From a checkpoint of a small mixture-of-experts model trained on Wikipedia: a variant of Muon for the experts.
Below are experts of layer 2 (counted from 0) of a mixture-of-experts language model. Rows are named router (the router's row for the expert), up (a neuron's input weights, with its number), down (a neuron's output weights, with its number) and show model dimensions 0-255. Each number is 500 + 50 x the weight over its row's rms, rounded and kept within 0 to 999. Numbers have three digits each.
After each expert's rows: a language model's description of what the expert responds to; "comes before" lists some tokens at least twice as common just after its tokens as in all text. This comes from a sample of Wikipedia text that the model never trained on. Tokens count by the router's weight.

# expert 52
router:472484518502525522389441505572430549440506415526554554466423455482458498510576501567588481454501474470530524470448487547432520513597464464457449532529498546532524483476475409585504506533516483532481486539507457388463579461452541497459418478395499442473414598597496510576437485439449516590558475551518499541526549513493513551504438553560528509487509540467540438460486446572520589491509488490480591559538552541488551502447484483482525500547579506561512527592427569472445489470572411467535449493485463412545480525546556421402467480532530592537593559493434480434437485442563472469543573455422496400531512392537528484567516525493495400513455523432435485514486498494478452642431535523440385409531495503547487499486511520469475544488619577499452551442497598541608551504536480
up0:575530436482531522541526465515522508502533527428551545503562498488541394564496409550459382438483531473524446540524448513505477447541481516416473489514491472499538474424427476540417520498458543454477500457456496508379432433539502535474562605549474483497538594466428446521484444500464529610514454491571575533524502478521448487439466526555469431533601474464473440555606528544478551549588562513444484506536538504507487436566569553453466522636550572423481436547426566500551544449428476615543465479548457543432572460470537433554456467437518517477510518508521465546476587551500449500510454392468590520505546467525494523536573510498503403538540506462531524427542427526436483454391582422520460526574439549490525582432485532441510524464498453437473440650546479514436406530485519
down0:487526474537499477607517478527530474440574483440433455479495500640433485497476561555510536561450467462600508427492532477481586539441567422442536534562642534463469455503519494433434407491560506514512479495537552460577442465464438592477512328415639474530526452501469499499555419491591446485494502540503537477449547524468542400425558507435564597541496432555506507459574491512453538509512572503443519504488498469492486486500506426504518560463479470531504505533410429528532506508499539456466462531509465497476568453518515558550481483500517471501631459548572460519510564401445425432525539433490531497515503581484448571548444452412503548489612496489475389561471511443465484469508419468495431471552466543552503538559481449487531477541489405509515383401445514446498526432553437
Award and title nouns. Head nouns ending names or column headers, especially Award, Best, Cup, List, Class, after words like World or National.
comes before: " of", ",", ":", "\n", " in", " ("

# expert 31
router:512419559466422429498485551557424453517523530550570484434443416459496457561429560500550403508553431481537454433454466579458531465553442441543453430574529517475576483477494468539565457552555449543435455569560440485535556471431511452448477461429422470552451530516517580545471438427460508534441482532535567574489502532473547546489463465610524508449565567447461534461490565525477533511512570428563548537458461502569547530476457482519545537575481442559586422516473553531545583443577446470558479532444408448560464415536555427408438463457461572458577581442552477437483562439491428462600566531435523477437544462531545476460553559479512467527555451523434470439582545447450432483435522485531433474541506550518466443540501561459561495571550512474541534501519569551536576537493591
up1:505539566549555496525530527429595499607437513461470399478514521602578551538422463428504470490511478510427457503533445516572516505425537483493516558535444526573401439594486503528551503471458540427527551584524571540440475575560458510521556499485563522483568504482533465530549488407484512521490475499546554492474513489493617488539524525472532456481464566538383463489475489451514579464489538575581492496513491380408514507494565513353406510505496546511423460530508442518455520459472443440476478489553486500406622572486522497485458562514478549450500524512454432526565400556547542505370482369585410509493426520488431458489465487488541452507477540510524495537538381471454510476541506595450494443468605434417491543528462488483504494503550541497530467443524373566497421521567468
down1:389367597422518433506537545490448616473554452571526616500534460496493549544444522580554452462506455484509545491508483447554483604472525401458535476431596520481571530515457542609493503445448504505515407385450494564533519526499540415581426468452519501476497469523409512486529503479592478482482498426537516531431538522507480580422517502474462484516601491538489439528586518527511560462575542572500394462519481534534497471481485551504538507486428452430431510502478493528502496513435482501548526544480434531516518440565431543517588505563494554512499412460565575441490450450463471529451457504495484483468556512460515562456453491537548518375476494446510484500521451568527452569419441513380484541489446572560501495592472422510402503508510590434567460435647510570476478512441526
Number pieces, years. Two-digit number pieces in scores, years, statistics and attendance figures, as in "1991–92", "12–10", ".278", especially within tables.
comes before: " |", "–", ",", ".", ")\n", ")"

# expert 3
router:496457440505467471482493409452517547441492468467414506482491543535522484529536515548475525557503561570478522557483632454427490533475493564467465521563533405447516537451554455463482461364508479521518595463456597453443403461542444495523591494564579542430452514471479464483528573498460587503545441466582553498506550521574534491527444464506547416466560444583518550449439518461422522464501501485560538498451504403402489540555589480418525434550520516511467606523460442452433519448479584533499524504509529461487475503556493481511616584467568505460550442445552473603463530529566499478485478517466455550485392616538556582463408542487435420545453475581503444567513476521576479479499460462434488544564520426509591469536479512560448458531474501476497379585440497440455541420529552
up1:476554460497601565558528568468446483495488535511440525533527521443443412448437512544421457507521382486490442441494511423506452503531483497550440434472488483531448405582523459476492554536466451497617392485587497426447513432546489490533505515501431566509427477493401420458510481549427567482549478499500584649457476484546534516483596424531556468478555536475463514476502490490444524506496533539451511527461483492449584525484540523457469579476504480290441497500557378541473473479452436546476513536436452511498538560501510435497542497519557359477444417510523488568461479533525480563454425511474511498492430423502508606434530347501466430509421482449551471475503464477491491491516470474536462451515504428472553520539529433497548513384516502425465512464439472403530407464519505
down1:515467517515494458461516593480448546417499409449478497489563498492472474515485450484479568532437441559546414468423539645496499594481441608556570513532503442553484558453519406483531502517422484500501421453341570495535469499511401485532511516508596455552430471450548522526480415403423459495530486501473511406442565476510544438574507543543431489503509513437491489507535570551587464439591463430494471506583486492483472553499388467480458578515521509517567446512529527502376585547536541613402537465449438473527459485488500472476502471486508542630546492443545517412513451457511496518465431528536548485389461481500476474544468604595530553405496451439396432458566488494506422535604431479470467547488466525461500461445478542506527514519493473494440527507577508489534550487509533
Two-digit number pieces. Two-digit pieces of years, decimals, coordinates and codes, often after 19 or 20 or a decimal point, such as 24, 15, 00.
comes before: " |", "–", ",", ".", "0", "%"

# expert 48
router:550480466425470564456569576551609443439580525552543394585486530493547485475423467474531540452494498397486506449507474538574554443526496546506449508575502477441523504509556446553482442478585589550477536538522427453571530454590529436443494494462532502482577517482534536515501443443442481498447465450595540439451566495490483552429544520504408467398533526463467443559418457600446506528584469525553539567540468455493490566499442496417442446548437475420542476503573477496532558546498559530485509527456534508479463486510433562514466424522530498537475474497555429490410449596443504469494529552470532521493512500425423549443551601452477477406470574468466577544407503527542455598502557479415574433403430501485486548550590532552536473472482474409522387453586505470536508461403511
up2:504479472465443537545540478534475553525446523471433447468438452511453441567595488511481516485482449480509495502492697419500499443577571520429572533446506495566603470575523539523441465448472393471423494557433560513427531503527540566512488489436528504500465479505466508507501450438482494547651546494454523473563507473528493483503586486578529498474500385578575485493552500389512455495545435534468511466457540494508413522525488463482528478475515467459429522421464423448430598528583553539499638518438448469499450523454536527529457532454500398577479474496529607545514536662445442490583465573504541521496482510423525444505460574572471544530467435485497500509483494502364555509496536454437527518487505395507460576482526411521548537433470447490554428512462458499555552514520569
down2:480445495521559447428517544399497533489517496524499515478586479574432444600450455505448502454485500588466512573515547461472467474558471469410520574617536500474560413413509559580501569399581544421461489530506538562578514545478461409551539511440532556430420564475510509528510464536414557542468426446425422512488492512565513472592537504501540468387549448483469523518474427437550442518421536562496487481503447516510493478556496480448455453447427548564468474429530489532463528503468502506595541471533598479547496493463513446398513524484564435548536540445551513455576447489509417439517533555449457535441457499407415549507494401485453438495488431398527584486531580460471520470454446410529504497537425514494519487560482491561497426503546497441490556511466337462436459472479399
Coordinating conjunctions, commas. List and clause connectors: and, commas, with, or, but, while, since, as in farmer, businessman, and politician.
comes before: " the", " a", " and", " he", " which", " but"

# expert 15
router:574501470484506435529533476500506605543456507470597502445447414410499459585457589490511466490481521567492506504462454489460460440538503414565400486551567495512553485454488503550579496539595450523418467530587420491540544428602542424435466571498475557504459545546538498516464557529475529516473441559508586591529525540508526566512453434627510513554498537479533506526429528545530506428487615513451587523429480446516590533434469500603539481483514431536476480510489476557514564540586492572489542409467376416488545473503563356515542572535472511440542547415448542496511556478460469513479492502514579432513478386457475518460554461477547388460515497538471447506497482535441464554548466521558539401518518558545532473479584513499534553582581412417536507460491548435480514451515541
up0:542520418495542419457609407479531513493492495467509471463477588467520568494545397515529582582542411499423551528483426477502464531518525444478475567556362613498533508524500490560493410462519480456502516501535592406433500462512499488516486508501526504555409518496477489469533435477479502389573525568526477515534530579590512518523453424528492527473423411409579522535511566547540479473556554514537463545575502475501510540405463527503467468433399476464437431483592468474615512483544495550538526499510456484518492514572499399536472534573534432421542451515526533520519533573608491450563391526509494397544477510487517474558563503436540405514509530525406548440549490576540477575649479560427451572555610569526519475514485539588486503452503535519499475535472538488491575501532468
down0:583524629488529417462459532550464551439546395469532495426420420463439599528515543503518544448527520548526474547456479489482539489529563455449576482521514532504544517561441511612578434454493468602635530440502487500503459459527438572512481547487498475527548458480589510531569473501544502492592507556552398549514487435430537546480466467487583527452550550370499502500542541523499494448401467469554527532533514516444380557534514476504512509543444440466536482538492566571504543452524516539455478462426490529552474533487532445414416470447420506587514517461594508409459555516511508479530521565527462485511490493503499492488503407550578427512555422531542488454505518470503476532602413433459436549556462508570549512477349469432542515504557411519478510599444583469467551438422579
Proper name words. Capitalized month names, given names, titles and place words in dates and names, such as May, August, Pope, States, John.
comes before: ",", " of", "\n", " (", " and", "'s"

# expert 18
router:517489540589539439502517484556498431441412512488411572523488492542545459534541525509510500540440521425497541620486576462507484459464502490459516516425538457492552569425431487523487545405547444451459559511407567421536500527599409531486424448465536466572493565463511518541538559441460589430567460453557494486511442394493586387469469485473552480393483424592514564451475487426399552523532502494497554417462485546527501464516593410472540520456447560532519456597430468406446526455492473550502604492577483494508538492548495536491440463479444537438523522451582443455542499489479518577487460507490498443435503445524421598446445489483451459403551435572511433548536558439493492439466433431456483592489591482541549528522538496613539565503508539472502450601496504531493538532482476
up1:531504484503544517510431472476449461474509482450424442527530468550440580552649530478411532513499527470448405491422502520486454483466499518432531465479512464502488504490507605493450486516470433439531589494529509518564500475349522629524494474581486453480443525454406604518505479493510468548539449446585514463591459441407467528510458476410552465551508571565473376472491509450454503505446547486556522467564598478477495538522440474527381409412507535523562478552477454443487423528539447489564490541458527526542514547524626511453576527437521442551387539540466467427514478544527529495416503493490465478494473510541512511557436414518470523525452474562474433465425426520557577537416481472523469551524519454443544508390481465575502534533469555619574412553464516490581482529552581
down1:424504525603553529436593490563435469541495514508474534514551513456549482522446465439552605496500465501532446498436485512543548395523509498555521495417524444440611494546459565547589500517482558473498494454493498449483499471553561458474523475476490542517500392491470449533452496536457463519445525547558489485448554459456496409429499390515546467360547472485548530536486479507380604526497503516491503413434509558476557567460501429535452444556534455479557505504538468391453483450493443506608516535510502565560495508603468635448511526449444497533499481440535549569586478533472473420500450487617465414391549460561501576330489429521502516519570447550473416411455643529523599489531489453527494556473520493505480514543512487544497454466455551555543480538481519568474467487503472
Digits in numbers. Single digits within numbers, especially in tables, statistics, decimals, scores and lists, such as 0.0, 7–0, 3-year.
comes before: " |", ".", "–", ";", ",", " |\n"

# expert 29
router:431536460475470486500458502515523593579411416551488508577503528487424547521481494571482514549534446473487433497479541495551413433554591475522407495435484578572499480407548512492474479547497580524458494438431516558456461506469505480455481510597473502517499536413484409580466482588559510457425426545510485500491568466534459468529578489528465508462444450531439452547500534477593519527583463471473469541517445454513518467544472571483492422568586414514554417481557471582498532451512541554422512439540524502450455575354483542542518521504552348527459445502489443483438496460534533538438466449425526562482515417492489578525534429493552431419499465648424454493398515530524492523517541462461477520472425567567449470436529458497498390472436473559480579485645450496450513494515496
up0:509580506431568524545451466431462568447482494550445534523502474498436552526490457443562513463487496487442370461516519493419542531600572651570535492538499539568491437531608520489384482450538448525467430480549399542482451518571464506482495538391678408481484599561509506437511480535551497431375572524571605493511611445582483432530507564551553517476551553428491511520427457483558475481526544588566519522540516422564500474549491512506614428472483447462551487528475520483537542428474505445516476469554492513465464493555503486563483458528512522495542472581535451546522507502412448456478544587497545497554594488428546540528468482521479515564426504511548557565417574480529499493459562586442468538556501537525486443565508415469468489486457523471499470492484506546440534418528490
down0:475525477469480487455533540548519544534553517563424535495412431431545517469536461555497429480617438484529512608469495505459511563417613527462512522409429512547515485428491507441533526518488497510463468366498508543500476541447535540502545548520510526473412539523525545470530510523472519505384578450468566394585476475572516630505472450548457603406478504359614457478443509499538575444538546542537465484556491462463520520515515473507488555482608508623487518489423494572441522531499551548455424485432518469460498540489532508461593489560545512435411496515556463453519511510545464475445593495479567438414558487423604495535418556487437510505512418373509410435530476479520461577458512580499466551485535483507446477411421472523493472534526557440467479554493531539442500424494456
Common content nouns. Everyday nouns and possessives after articles or prepositions, such as piano, paint, life, work, music, her, English.
comes before: ",", " of", " and", " in", "'s", ".\n\n"

# expert 1
router:538467529466479449516552594527471420501534503573595453482485432401554450562440557456579508510556460494577521499456429555465472484536467440540441485533531463469585438489459476519539448455557582563441462528524416497556539413518552400462490459460529475503477520459594521506452424510425491567437488470577536592478469529424542574468402494537469494486534542470444551495503462543395542540497542493575552493537496473590552503439529489519506513572435431511490471415531501537536604418582502598575567513472421452541524458519546486490445444523449552418532527430516428493470521539466486438591511546438545450455529500537492597396547570453560457521545372463498471572566549485477448526484566557465471455457415539610567570531520555477521493553538506440531473398557555535546498538462509
up1:579522445451470410497592507439460479537470413469503454546619490548480520425535478520487548453493480527404414399481471451367620512431501537546477487503401495493540405528531606469553568544553534457523457489429487512566604515503490571480537527453571473448445485489449504392429534515532568510543520482563553442463483535413496447459573448408528450445417414509540516569409553495595466493514494525481477476420503509486448512532554576463562603524476474494436456570548419468507548556447539526490531467626465420486487471443507513542528507501461380439438512418529527468408513514541469493497501560521474539518494516555597472479466543462540538499550442483433503490432552516477500472524513541562600507425451568490512514547508459504379517508526483489576483549464596493466512562534558
down1:457440461460500423493523497523627421491474469523596595459569420531505496497469492395524588502499509498519487415517416566467463493432394405481485551538569522509503554524621439547471542533532538451466549519464392476574512549561397497539515567510511586436498418492520565545519573475359497480425497491494519500545554506473494535494497408476482597496532408426478503499501488591472387518498522502517533514527425487535475501424482480505485442556578486564407456510622521489535551511471510423438461520535537499498427486564553506453493528563440387448416478489495473498400492457578442424471512485563440388515557484556485583534551527530550425517500511496454381500516520467472484553601486528413495562532482528439490511512483418507573473511518558462523519483486547501499420555553447
Clause-ending commas. Commas, and commas fused with brackets or quotes, ending a phrase before and, which or but, as in "shows, including" or "(AHL),".
comes before: " and", " ", " which", " the", " but", " he"